Experts of a small language model.
Experts: 16 experts in each of 14 layers, 288 SwiGLU neurons an expert, 1 pick a token.
Training: a variant of Muon for the experts, 327M tokens, 5191 steps.
Below are experts of layer 10 (counted from 0) of a mixture-of-experts language model. Rows are named router (the router's row for the expert), gate (a neuron's input weights, with its number), up (a neuron's input weights, with its number), down (a neuron's output weights, with its number) and show model dimensions 0-255. Each number is 500 + 25 x the weight over its row's rms, rounded and kept within 0 to 999. Numbers have three digits each.
Before each expert's rows: "comes after" lists some tokens at least twice as common just before its tokens as in all text; "mostly gets" lists some tokens that are sent to it at least half of the time. This comes from a sample of Wikipedia text that the model never trained on. Tokens count by the router's weight.

# expert 10
comes after: " d", " the", " a", " c", " h", " an"
mostly gets: " success", " emerg", " hand", " pri", " observ", "bit"
router:504549467528496504483465526461516493494515512483528488511516515494515485498503459524498491528469499509463541485509520496463462521498502481486530471505546482491485483567508529499498499494528454529546461509485490492497540485546532531498507518511495491511435467513501530489493517495484506547496476502474505482507519499526477463492478513524489495478511480516503517513486520484525482468459486483474547554496548492507519528496524492492559444489520485511497525500514465523456449460530512500479436462489466446495494474523533475574499470502501484510480513538486468468506521466530482489494532525487529514523484489511446483467476520468485505515464504502499544471504484507524513513496497485558456545486549503477500504501477530501516488509495510463532507512481530547517494520508504
gate2:537520458460461521497459483527511502528512524541507514523476522481531487475514482467478533466447493454517488490537541459527500482519475509479488512531502483474487534479537523518495541477514478487508476481490486468451516497547506484510538524480502498508478513518534524498438467465479486524521516532494445459517527517556533505505513527512492469504547496515479524518484534479525489505470520492540517462471499540509509491529533497551513497528470471486530469510466500515531482449444483508508486509474495485546482498512492522507491500484529556516505487524513489504500532516535517529463519461491501496496533499521488476530524456499514510495496547482535526442460523487520523511517470508483480475544502518504508502519523514479537496511512503529536502463488497517494496457526539
up2:493499451513492518486524522493503487493449529494530485534465506540541505502506505522503465490471511499485479529497502499531496547489486485471509477480513501482477536494533517451480516497502496490480500471476463489509469496476478486477532538497522495482452485512543502506481485498458482486527516489517491460576472478492516525506540504493471527509491478481468538498521526479557501525489454479474495528446504520445466500519502527517500547511503481455523473515492548485491488478497490488533443476489561515503476510535490553463523469499508510545491506519535485498495521555495521512462489454481517503491484540500505466492490509478489502547500464513484508483450515486504474483471488527513484492478516488563496478505512507499498534524523499511533503514443535516543479462469554
down2:498453506461511513525457471548528496523497513533524511499450531540535480499462482483489501507504505535523455485535440515447489476530491494494505499534500504489463490478438525522495525506495510481481462521538500447567482516508519471510523519454478496523503565498503490516544432461502507522546503472488511507501542501478510512531508472500450500480525529451494526461517506455532510541493500485513475513504503447511465499498470532542521502488504493505488557531502498487487502507472506499514513502511505485527487504504527431499485489530545510505483517451504474493480498497533509458510483478520528544521501466523532534521488551485532501488498521506513485474522489530477498470493480498487552455507484526508520489509501497473476494487472511480455507488488509504494502500486517
gate3:512550569462496447470477496496439519517482521525550510545468501500525525484521484509522515460512523462499480496476525479498477541587487491502494491562504462512471501483477523507475471531493475495501470496496557484508501503486470507499472502530524569468480460465490540491494515474510470461503476475477501518489520515517504457498502502505522478448502495534488512541505516475495496499484499502505531507497491478534472504501511497483494465488506479475497507477482510497514496520470507489506491493491536526456463549485482500531505541548497514507478539548463478479507525496501482521497513492529522489494505512476533482488476534538472491546497477533514519494481516483480542495533449461526489499505508528506503517531516446568506490494510504481516500496508522534503486478487567
up3:560495511513491526494504486517524504478483522482498495522521500456504516463519471570491509485508517487483503488474496470519503490501448497513519488545464476537528509539534498528483475480495503506507465507535476440503492526503485531508503503546527509495533466505548460453507499564472523498457453443488423479491519509493476510503463472499490474531452521528465471478494515450507493507498495529469489514502531476532504514471522501510502466520483467475494498559499511487457501484495533526484493479498555477470458482548470486443514473535526510525481503491532489476501491472510477531477502453542487478515528465525523488501516452505485505508507485506521492469460515461470506464522491488530532515503513511484488489490508510487516527511538511531532510482514513467496500502500537
down3:471522483517465467450498506528516516499551537487514560472463459520471518555461510517502525515531505484478519505495482497551546478532505512494500502549555505479476523505506486504503535482551521534455531449547501507475504535501492532497554560499488496493508511539512492497486522510507448461488536478460498512510503528472488478454500506486523478516513498520499514530504490525505489539511488510514476443463517460490473473469488500479490525489466500494495514458488514514475492484513547496481504519478532499472524487496520521494539505494495504523526476489470541479504473472455512512497514485495520553515487534490473511524496474511485517478503516482493523492494577542505492474517523462475514482511467480515526530453512508500479462482468491516496504512487495482553492474562504
gate4:449504482447432483513510473484491530506514558519513514515513488510496516469463485499550501487489532547501522487530490501505535569480456481486524475490514473493486488488539508474498532471556453493517482485547548491530505496490543523517469479554480486485512532540458512505511492519507536514520509479497468518488505486509525472506459516547547515491524488525529478499489515472516501512494480511527539515547532516494478517491532541461514499478544506491512520514529508496518501472529440488506470494510526528468501476472498439477476494459491520505488482525485472527520486497554521499511507548482511485479505473524483533493470503477512478518452523490499530533508510465483464480481535517511511495472522489523489521518500518494532541473468504509474473511448487515501497522455488
up4:496522479448522477470520519487464504504548497541490466523507542497455494487497452478516547544514476546476516521496508541491498475525558487486490469538491483533484502524501495521452562475477481518502533471526520478534522492523529475500515486504450564557518530498441467513515517514496504485508496507479458451509459487526484522458508502490502510513517505517488480508512479520492457511510516504482497547494504474452524503506516539572519485517510497498501496491490467493492506499500480453545495508479512516480505472503522504506513479466500485483506488520492464545483495512504484503470455505474489492485516502527461484517516470504504478475526513501504507522469484472518567503503500486444471514538511491492467577501487518543531507503477483514475523479529521474494516518450520
down4:508494520485509480532508517522498476472422517484504483485514492525512533487495454485504511486475496508497493506478525497450489474494471505487507536509523464518463535500502473483448480484503483487531471497534514537474462491468479533444512455500541477503463499491537521470479509506470476516473485488505501541499493508492505489564523513476464506525466479467499540524444540462487485516500481502510555516483512500503505481516489510548484498478458477507522538516476528527491541477463535473469523493494465490448489539501538503515459508542514504491493504534486525495547521533475465507509519484461531479513517513543483491453566492478492483534502533496510516489525505496504456469519494524563482486476508501491479500511503484541505517475521432541483522506479518475517515488528492
gate5:460529490517486508479527532502502512577521494507509519518510501478494559485500512486541542465521520554512462472507478506521475457535471516496506524531519491486484501484501486479485489500539468519555498504507493482482525490529518505489527471490455470462454501495526486511526525489516477542505477488508522542497515526516484465522476507453534442471476522505496537473484502483507498508470466508506459491523497513523464513510521476544488533501500527511526435499472484538506508534456477498490466470496507490454477478524541485493492478486502508511508472491485507463437508530484502513502570473480508481497494504490462517504508503499482486530515516533508488485492488518541524474494481453506536544571498439454510486476493518481479544463488499512522484489501513543466484504502486
up5:477525526487542481523496501500546485543467545538529539472503518492469548513517501491524495544483500535520448490499460475494545476522478475531502487526525468488464512516528515505506500466472501533500483535503499452467494526453509516486506468522486490481488508487499493494527511549504468513480441471502525483520509528502504500477497488459489509568470473497474514516521479515519538498468489486497511482436501538487495530535494510535475476469506500495492489499520453536520535504507491446421519508492520484531482471514507496537509472492528476541488503525487466512494514534534486491509493506473505525490525486461493483520493522473501479478505471530479455540481481526519519504465496533528477483529486488458532477429505498524529516476505523540516493488506496488465482500462451
down5:507485502484524469508503520495464495520521472505522472527478523513488482541531495499500504456484489474539498498496461530514474511450503498507469509508480504505522491487523554520476532521474500502441501503492513525517548518485473528490507522473537455507524504468449540499456482492469521519472516519509506503482507543540528442490525508474470475482539531460479481513513503468484513508470527518524510501484536521485460498448497489489491530461474505514518495538524528487520475478495444465525521449511498559527485511515489493476469514528530516515497513496514550480550542508474499478507519517448515480548470513438518506450522462491471544516487496525507500502526503499531514520508500495469470475473468481522497503549485471523476537497488486480456551520521501476494480530524513
gate6:493561546457534566521518516521477499535487564488489489491474502491494528492476499471485484484484472489521513488518528505488477538499475525491513500495556466494492513517457513523461475489499491498537512531476459457519520491512507500525511503523474492498472533423528501483498505471502489492512480448492475476502536524470506519514511481490438475510494493488515471495502481503460476486497535495488490520490487468503496538480506548514480472507551498470509474451482501514533497504476471551466538516481505467546447482494498494505461497522490517529576504494498493526519510493459493487478488517469535486502491500510462515487467441542515522484523516499498505486510448540539481479472455459481466523490495485497516511500511505454513478506512495512487517453445497519524527516496492
up6:468506512486516482491476504446484505535511556490451511505536521472505535539513496526495525515515488500490513475455520518512526485539491472551516489462493490488470434500510510523444502496497530540451516502468496466464527486490533496495486435448489446536490502473462527490506497512466506511498485478513473500482469511458486479530509523526489499456511511480494560450516520526462485546516529513504537517548506511532461492494472488497517453478518507515507491492510509479450508485497491500453516486493520502558540474494472476477540471469460472510525527507507502493479457506460464513519481511510533466507494476506488511505540515515483565520501487484479511478543484488521542507487539489530499495487462505499503519511540503470490494512532522545485517476491496531511498515509499
down6:494503470471500488515448517484525500499487512499486493569504505470502532505511472530484516477479482484523512477512461491543504542481510479489485469483569489537497534479462506474499497487521503529482502506481495491543501503467523530465465507527522458532461507540532504473493456502506515529501497506459514533492541512478502518528463510508516494510533543481500464503471531478491489498520526472501484544468475452507515468462490499485467438504482495473513457461481523484500525483492467520501503519463486536473483536480492465466547511490499471515490487569500530518513443507545518508473491462530475501511521463545448446483476500528519490528525496479479463487507505485511490502487513539467518460491502513494482521510480475514502502476502504503513476481464549464521451515538482

# expert 7
comes after: " the", " of", " and", " a", " in", " to"
mostly gets: " part", " comm", " inv", " Commun", " ren", " c"
router:469520502481473508522472491529519487543521537485484523499512508480493540469531501545495506516528485508544468474454514494480506490470498512490475501511498581498511491556477524507530511474511490512545484479506484499506487498494528509442471465463540450494482499528510500505428496517485486493493507505513483489496541530538451525478531483520514528516559494462475523520503527517481499495504500511499496492503488519486492514504479487530457490448483496555454484518525476492488553520508491549509481513523501535533478492459486473486480516477480529459554489480490562505470516498531522483503504457480527520466471476531483534474497470498505516518479471490500490524546471504479486545519467503492506509472458489517547500523564481494487506481510512507506482558511489489521533483507471
gate1:490550501493445466504508509516502537448530511512482478516470499548496517439493466495521476522519476483491492525511496506520465521527489491485525504507532491473523488472511486487510505481490489467506497483472456478470509498496513470481451517483503494507475490481528426521545502490518509519510519521489561471494505524532525488481531471500520473483532507519528485510485515497562513525525516431491569500543511493494466514474504484502485508529528519496453532470534508525502509518469505508501504497470481536482483497486550484564464518477562537508503487474509505473523488502509481530505508520469503479569458488475528479497517461515456496518505545524538510525470499516517522490503505481490541497532512504499489524500494489488478454456520496534572510497520517501511498465515507
up1:479469493476485471483466434511485432490526508472514515496497535512503501521437529511497523512498566522493515528536512485507482479521532534487473479542499487469511515504476483510529524472517463481514509497532498510474518524475561524471467528494462481518499522516496505514516476502498443508489498537465492540546540482515516457496507447478487457516517475485538491556495465487505500545470486483466494520480515511475497476514504459499508496512483524519532483488512519502541467441477440518535492476490462486534498511514464505448513490508479524516508529489512551513517477480513490490479510494485529491524513531495499502474538480513523529507483537503466483482496442524497520487513516501514525504470463462441556514476477518501488506505448488499497493481510498496505522499527531
down1:532544470486449510498541492534493504485497468525457479508543542490513506548527467492519511524476544463539481519512479485507484523523534537531487556523482461474490512492471482517491501522477574452484525509515501506451525488534515530491472498516490551505555478493497497499508511526518470482468493514520471502522458511500479475498491526460492505481472495520489498520510462491502518512482431503500503516493498472475516531453508530522517512521495522528523511518511477508511512538478494527511482498466501481523482524541521494463508519511501517455422512511504523481506474453457490504483556495496511526513518487452444470493468477531499472482494488530483498525520482488523493546489495479495531482516479487463465478440507524493466493484513495518514513479480522506555481495482483
gate2:513499516504547486500539492481465477456451511506492497465494556495531484501485480530469485543478522510492505505466454516495494528493444518444482480478501474533476463513509537473465514507524541520537490511445521523527503515447488523510506511522536500471529552499522477502482481476496483522448486472506508509473524470469495519470482499515499453533434478509482473518524500531491477499510474503517499533537497510473493503503488496485496513456531473489491476518525484468487552466532507482481480482526533523530527479464491469466518484491472466505494477501495499509438503526504514458539520499496426544501537496481512518499489470466534526526523488512491529510478526486502472459485473500515509481527488519511527517470473488516526478503473504466484492486507462467515479441498475
up2:457545450473501515510475499532494480488498527459492478502508475549474529555495534475526513502481482536498486511519532553489495506526465533520488515523480513500462508514488430455503492550514512466508500545492482500492492568515453463540530515493473520557497537503485481494513481489479502511477510510504528464532469527494486511525518468532463506526499495501488468523476463535502496487503508476485532514514495519495535508527533509463539469530513479494445511522514493496479539518460501500493497527507538511432528493497495469448500508489446523483526513497488505486511461513485524531461511490487497485508497546516506528553489539523488531508523504497528508468499486491518515477450474485483461486517538522513493477511541483478519566539524518493479520499508528527502515513503511
down2:464516490480500485476465495475500475498487519494492492443465527504541488510507501509529511466525490472534512490512570512498488489493508502475456446515536465501517489497507505532503499481501504535507522481518530492495481448493498477504505481490476507492464529523499491485479546529482545513523510527520474493500497462488513464499458495513475507507503484467497523504526416487461482505484500548537528498431500489492490451449516526487501526467469459477525548506527507509506502528506482512473520504472494460497485522530489503518476551444487480480508508540545455505526519485489474519508503483482536500487500473569485517466486479465545489522455558503493532524494493525486505474512528471528513518508500514507492490479502529493479474476532495559518523473540450486478471475517494
gate3:469464508497506467511540509477464487493521542490508525511468510491512507515525520475509469529534482464521487475536482488495479504451505476512501476517509514498520509500494514468501472519540497507506543523551532490471472498506467546478527518484521503502526485471509489475484537525474509534499482534498472527509501511505578477449529501481502476506498503521464525548482528462540531512473506524476463491499520488536501509521537542507541487498438486512481505521486467506494506512518497478498522527493482494515529542502520459531497521446501495490547464520490488491486480516493462477460526474474514498439534491495476474467484497510462539524513486511495491509537568557528491547498496479494482524497490551486519465460466470495495486454485522523527494495523546455494523506466474
up3:509515505502536494485486515479531508537503465501515476505501484544484425487509454504508460505475497512467521480475464503452508505490466481486490507525469491497508554530513509530539525463460522494536499506510516499488489501507496498525486519507448486518513486485460496502510515490569519540543521479534503437507487532485510490510552555495509490488531542540571491501515479515486528482483518435478537501482516491516509503514524506497485473540517520481497510503507481487459466507444491538499533533464516506472522468494505546498514488516516487476511525478543517545523469498467539528489468530501476484483490526487500571485505490507498493494493495514468490488453482486518475528524536458528523485490493465523470527485526517475491470526512518508486536532521482505540464480521484
down3:521509457511490471471489488501491474504502490522453515514508500514475468543537480523526494501468451478484515496449488528506469496505485527499453506523491491526507508518480533523520505515490485524537475496515501563502475444540485508485498498519511491498543522461509517461506507515529506525500490451522481498511476451514459423505510497589515496541502506558482488505532504505503519484493532491467532451516474505520481534471451490503501553482467506477490511485485500514519493523481484508494496516504482482483545475515500488512495474493522487475466518516503536518506467508520521484486505493468530504447501513519480495491527533498485497575483491485507539501549466539497478482451487472496474472465499530528536483571509484501487493491502513483482471471507475509451514543510462
gate4:499493492464523518483523523488478469498477497461538469498463506524482502538506475467498483509545514470510523501442487463509500523502510503542504528487542512520473461523476488419503559530529474533485527502514506505509458486526509505492504483512514543518530493526476510568493508474494501547499479478501532504514518507515507503492519480507464470539455508518550539498479540531492487532514498502473494486490491491489521496499514511509493548500475510486513487539525469544452501502523476506498498497479538513515545474460511460454513518515513472501488509514445469487454529532514529505484504525494554504521482521527509474491491504511485506529513464503497471499512499538505448519510499535496450481520538503434507465511489481519514554498461507486482450554525508480454503503481495
up4:504489523468496509474488493518506494513508509510500496497514533481520535490490540551491513518491510537511482511521481510500522484546519520504504487530520528522530474441501531514518524510473487434548512507495489477484483497519469482479497521477534532484564495548515468473495509570503524490485512498504463513532463477460458514507498521516476474531488449513475489546499495505532521485523510481484509446458508443518511517524529508507459506524500445479465474536475444488509505529560540490512523454505477528499487493553517491478509510511497523499529502520487506522519515479498502513456509487532509483506536490469508502535510483505495486465531502537476460546492527477545511483485477458487488544567475481510510497547484492466475486452474508507523495506492494468497472521480476
down4:506533514487510501448548510469504510445478495484501460494491485494486491495489518511527493493446529526496527512548485454538468518484517458510459458433508532474501478467521522494486551518447499472513522491507514504509515501521539454488468472521483571517520491538535499492526487516527536469502484506498479471538525482509442504492511489482491501504491482488532529507477507545518481517524522545511493515462555514498484522475484499509475487491478492525547488501514506509479520514482499497524525509467507470503505555477489507507523538512492533511530494503510500517507492505508454472445483509543521497528488533466543535518478505479537533497495487532527487536484487516479479515429497513507548474531518521485495549482483524466515492455494496525548492497515514508513517528460491
gate5:519479529484513504531533450467481523486500538494492496518475483471504495496497485520536503496499500505497492463452496502480515460481497482483528468511476516465493480529481519522535514499541512494516505511515490486521534477466555500513478491487486504476542481447499522541454467522476515486473516503515479464492491498486501524481480497468504496545504506516500469513512493453527502498552521507474501522468476531511494466504522507456493497526518538525493461524469492504523499469506477536518501500535472529542465526459504553497519449500558480465525496512495556465493495477489490485509531513505498498508479489455532466504461485467509425474492518492457483500487428535483511476525502489513551503487486490473511495505502536476512468502517565475506515510505509407479492479523519
up5:512468525523564486513457543531479534484506521490468525518508516484523509478503468521542480541467475535478493496489475501479480513563504509472467508509465488492484494467503505463472509482459522503505479518483502445492467514500507489478474497450467519502489449473509498488506515507476511460499522505528513515480492457512449482506530494489549536530507531487459505474485512528520459507458491546537521518490496508526485490490504496486491526503458503513537479530498495563524536528525484515459532502507503549525544473441494463557544521517466470533517476501514467516495475508489474520518498558483488514474488513475459490493515506451505497484503500532485534503505492504510517502515483492510541498538494493467536503496535500537475489493472474495474527515474521507479500505426473
down5:468509508507508507521543529516513466527502494466501515532481505489455481545500469495503499500550505464501544502498485462465500564509499457493484546514488505493487510491533537531527542479501505504465530490440488463497492466491475529489498475479530471490443534553552499503462513483512516484447500526492505453522515490464529520473472485485538498487514508521506538512523515513535494514519481453498490505502535534514518463500474513533502497493534487483496486484485512497502545473488488505479517521510511538511508528482510510563555485507504534505519529503530519490488462531505516511520501504477472531489493488501504460517531480530493502506503475534520474484471529556492481474500540517512521506501526512488523512496490498489470520442556525480486493449500529572538464552523505

# expert 0
comes after: "\n", "-", "==", "===", "See", " =="
mostly gets: " Coordinates", "Personal", "See", " Length", "|---|---|---|---", " Website"
router:474490513492551497502523525489491525529501496497520521539459480477498492491503514465461490510512481477480498452449508475517479450524501475555482484538465465485497491503469514536483517482520507502472473467498522511508522503500449501487488543490500483460466510502467514458498527492498504475468519486517486529522473459519514458501456472520498498494472504505499523506540457508510511501480484522507447511485487484494519474473468499528495486552490487476492511555484503526502509493519510486463509487554492509476485511534507436516474461539505508486533457494531528487512500493470536451544479492488487499444544461563491436509476509507509483465468458494527515494453483526520545509506486485483502479482481511488505506485508480466509495501513536524503480536425498523557489479500483
gate5:498496474485515471512448492486531461485515488487480517468526507484477497515558490504544539516513529493501490463499498547521484531507539491543522540529522462491534511445496509530486496504508457508542516479508497479529464499463502497488514525497534480500495444496474453551509497482524445534519511490485477477499559501505470524541484473488484487472474485508535521466514480540511502498461514512454507495488535458486467516481525495486509501506464485456527505505466512501525512495477504518503454470515498520548506454505495509500513569484506520471484502526503488497486468473446522490481500530533503502514488496519488490507530538484525475517462465512469489558486470482548521540542526481501480498530549505541488518485533540481510504473466515515526476490476505533515505452511488
up5:498503480543491511447508489453540484499462519544476530466483490447465520473468494480479492548527521514500520520511505464513467504513469472500482495496509515514525502476467502467485528444490485497464510490494481517496454502495506548487495470480520454477506557469501498474489469484495503507486493503507505480509477512517482493509483520528479518496470528485499527509462496524496462542460487483498532480494471529460493511541478531520445514492543491479554490534449475499464508483477517528513516494503492508512485525463467508481519493482432522507483504503484499470500495532539451530498540486525506495549469480523476512456473485457484505496471468471516492491482453480528510475528491476479468487456543496490538540520477548488528475438493539495509493518530471517470481495510518
down5:517523526510509508450481517478515482489482504485548494500513445508464518519486476457503529520476547536525527537462502473528519510517507477522512445476540514505492533494487486568519441548526449501470497518488533456517488485516489484502504465511517520526490490457528481523521559539512501483523478505515502515475551508484481476486512472503508474534528517499494487475528546504514532540518464522486534552529510518535498506501520492495504522519529484509498508488521516541466495489483463495513501480559512500542493455464468503494449507521513514536540522530483489488499501549465504547524509515518488487490494516514489510483497530485498511508480507452483528557527505467488516517460493479500447507518461519547481513513515524502527484498526480509488506468565525502479486501492519
gate6:498505494519519502549539517463533483455469504486489472554525509508462538488546521477448513507485506502451481469500479472487520566499522534450458460468497512482491517472509553467483483490512488469518478455519496517507489493523490496538512518498477484480496511508504512507492527513485533493467465460507511492531523490554495512482508531520500466517513498503468487500496496476541492461490493536549476497481555461517533463473458512521467470521548535467509507491490486498474511464486501527500542482546494501449521461466502497497491527535511493516507494522497466486468500500497516490493507532523556537501514512523485481519482485484539514506453521497507505510502476473474491481534430467486497489490460458486513474497455528505497508533488509521541499458520536487521471484502532
up6:490501523528492505508487539561505529496507501483511527467495517526497434460497505510514513452503540489528504470512513507505473475512519535485516500505478520502526505529529534509507520513529491484536508494477558511548525490540525506483528532523438493492541483495502511484488494535533455510468512494487505502464465468490511526494493485477547553534517499530487494551460492503486513508473519521532514494506478517495504528441472486550509486474514566524502506513555527538496466493499492535495476501468506483514479523481476490461478487475508490472465526477472516507474530460466535517463456468508526538507474541479495475529543493508464478491484490496480466491472468505505513493475513516541474498516537478507482528553504495468509460489511490566472479492489466511484481539505488
down6:487516526469524533483506460488468501523523495502499522496532507519538544525520506517466500551494495525487493515517456496421464525500540527468456501459511516483467534482491477467562474489508507481509501479499460482487539489477455517490521503466493504527451528506513501522457454461476533526456518468476498566510541485506489509507515520510513526503516482520481483508468514484507544513504480525546479514551477495497480494549500478524515504523484510484517536486517525492519482512496492502476484535474496550517493520497481489498514501503498481493513470493515492473500445509527512491505477481468506502513536479478498520544496519461492480459512529552478474526473523555519462483531499530529456515458505472493503525473478524519489520470467560494482511501508545470487509533500538
gate7:515519489472475537461513538501509498469494472471538523509470521488545516545505493452480530498484492507439509459492500490508504515530494495543505488530508481484487508509474530528497563511503525503484490485485558491473495507472474526547486530473467521486524504525497483492524491492503506472495503517472496528516461508539514492518485518519566521480492492479551509495513485502513467504489496514546511493512500534522544525475484486534494524511524509476494492497534509429466499514493476488534532492569517520512497500508501507513519481544478526499495471492501495497479464491485531472516489497462512548503503503510476510527500471485514518526461487453515469465507536510503543511538499482516530503491515468538503528517513474478481456479460536550530536501508521535401491462528459
up7:531474516522477524464493490522481486476511546512512457482466454512537519483532514553511521488518512488480479520501518481516527500497478512520494487532449517545536430556568535500500476495529489505540509522519485527508479514477471485476492523534505498484479480522529533512507508495509529473464470511511485524494451511503486485509493461504531467467511461519482495501507484501501513477511476540508458488479510497513499487492494512497495543509480499562532482483501489517543506457526475519464432580506492494544494488510481469528508572530500504515485518505464497466493476524546512524521511494483514490534478475503482474498528474495514456534502513501545482518530519497526531507457451485478529524510514510512466520530550488496495517533498473510522480521517477502511525498536517
down7:519534512536515513485482488479496498439488513486513516506504512548486470442491535486494504497506535497484520476519516492516462492482524493501520471530505500486466499494539453470538535539504526520529502522527522516537512545464502474504451513490497526553521481533539515496498475521461519539520513561503434514501543511532503484517493460536513509427527519494478507496480540540444491510465505520492546512538538495475491481459502488492503495472503529493506541489472507493472554564446465474504523528506502505475458492542493534477500529522499511491507492536491497528501468494474503514526519493504462467468529522476540526516510496496500524518468496513473463518521521520493479517531494523479502502501487513494504541494463500548498479499534488513514482466462500503497522460508518
gate8:501511542528508452518472512443475521483522526499559499470526445519535490495516534483489539482519466443523480477487530499464499519507532497449474473481472485515497481468517530481524471510505511509516539504462498514508546497519466518459534487510480482457488482512517509498491460525488531506495478536471538504473496508514482484485513505522471501532498545514504479477481530500499466463492504507509520485513471517500528490476475531476546434527552471505481472517477493543567549457506539479490525497526492503526464492534458478506504537484498473535505506489471517506474545454481537526486504505501532527492512502491508491460497511525500522459498509485497484522467538509531499513518506530490486508479454479484495533459474486491488465508492549542487467483482489491521488474484468
up8:454491487512506488458510552488509463565549501457515502515527524503523527520494493465470504550533521505529501485461469510505471474490526470521461519506522528497462487496450489512495506464549533470453475514520519539508472516519482467415519490488509496501493525505476466532509489493471464502471534526511487470532531466518499474506496508522469480465508458479491495498499518497483489521517465501429511513468497466510487468493508473501492480504503492441535480472543532499463469516468490493496498477517480501490485455493484498470523479498486500491513472486476497540531506474474464529507466493477517534529459468508496457526556483465477463480494475485504507496494521501509469527483476490502481497518554538507530518480499538507508485551502493460501527497496479487529517532521480
down8:510491470519483492486490470506476516502479516456489507507464482484510524520513495479504503492491487557523475512496467464538552523462475471505527508483523512550480515483533509520480474472460464492505525511561500468550504468477509497501484550478493506503542490529512517512539519536489491520475498508514552514477439447486520494532456504516513496545511498484527517539496494546506523506506500450532558445475536486528492487494494488499492510478538479537502490496475518508526507508484517526509470520502461500498505497513469511503495489539486527505514479467456446474544530481479501517483518499559472491499528491532544516510472455473486512514524456518461529498540536489475506491486456527504513504498494459483479460491557538489501470466485509536495493535519531480504478476481505
gate9:518529469491482514492512512534502483525519476526525536463475468547505528529504502462529514474526512531525494496480522502422509469520520466469496527497527523472477508445516515510534501507541514515469506537485556511514523500482542524485459482507502495517494520500515501523524485501546506515487501470470496517508503464498473513493464470480514466512477492502462469484496477533533529509518475522499516447508499497481546449531545488526527465494480494456468474484490483496470489497511524527512505474519518504448520498557509537469484479526509504506502475484482534520501470478483549468497522451491509469446501505491434457502528473498510484536505504478510497510517498491516511494504513484489544446474500464519469540505487477473574510532487466512523543530481504489531522474491504
up9:490496496496465455538507494487525451542464508502523501523532539499512477445503534501446496507502464476534489513486540471512523497516497478506489507473483530487489462475481484529497445519504532528550482519489497522479482461526509536459555492550462521500493503483553514509542456495506519518516492539515492537490479506473490504522523483442487509499543508513473522497495565476508481525536475471503476498505502533446472510509516501524521503500487501519493496464480490532501475480481495513486512510469540511498517472470547509513529506492510510470509500465485478481483543530474464485502490547524519509557516470535490505492505502505506492470547457508532532516489515512507513489480462499522512520464456505505529460516499534480536444491517491462458487522523547465506515472474520
down9:522495491465539533498512460518518462512471525514548514478505504517524497547521496452520509486573508540485489541502545496462515530479514485517535521503528530520526464509501499505488506518492495516477507524537495492506482520552499490510518536480483503477479506496523517505493514505471527514499490513493527514485489473518484496503489468505523496487541457525459512486496482485493528526458510443513504507522494513574502485534520511509478477440510472469484462479514524482510427476471470486519496493516557517539493526512507519476508516484485540513534560519537501511474493464501507495516515500514522473477468493490478490458540537524502521471483530466473512475504501492518524572507495490539467475507487523478487527480480479451525512500456443564518493525504523482486491480514481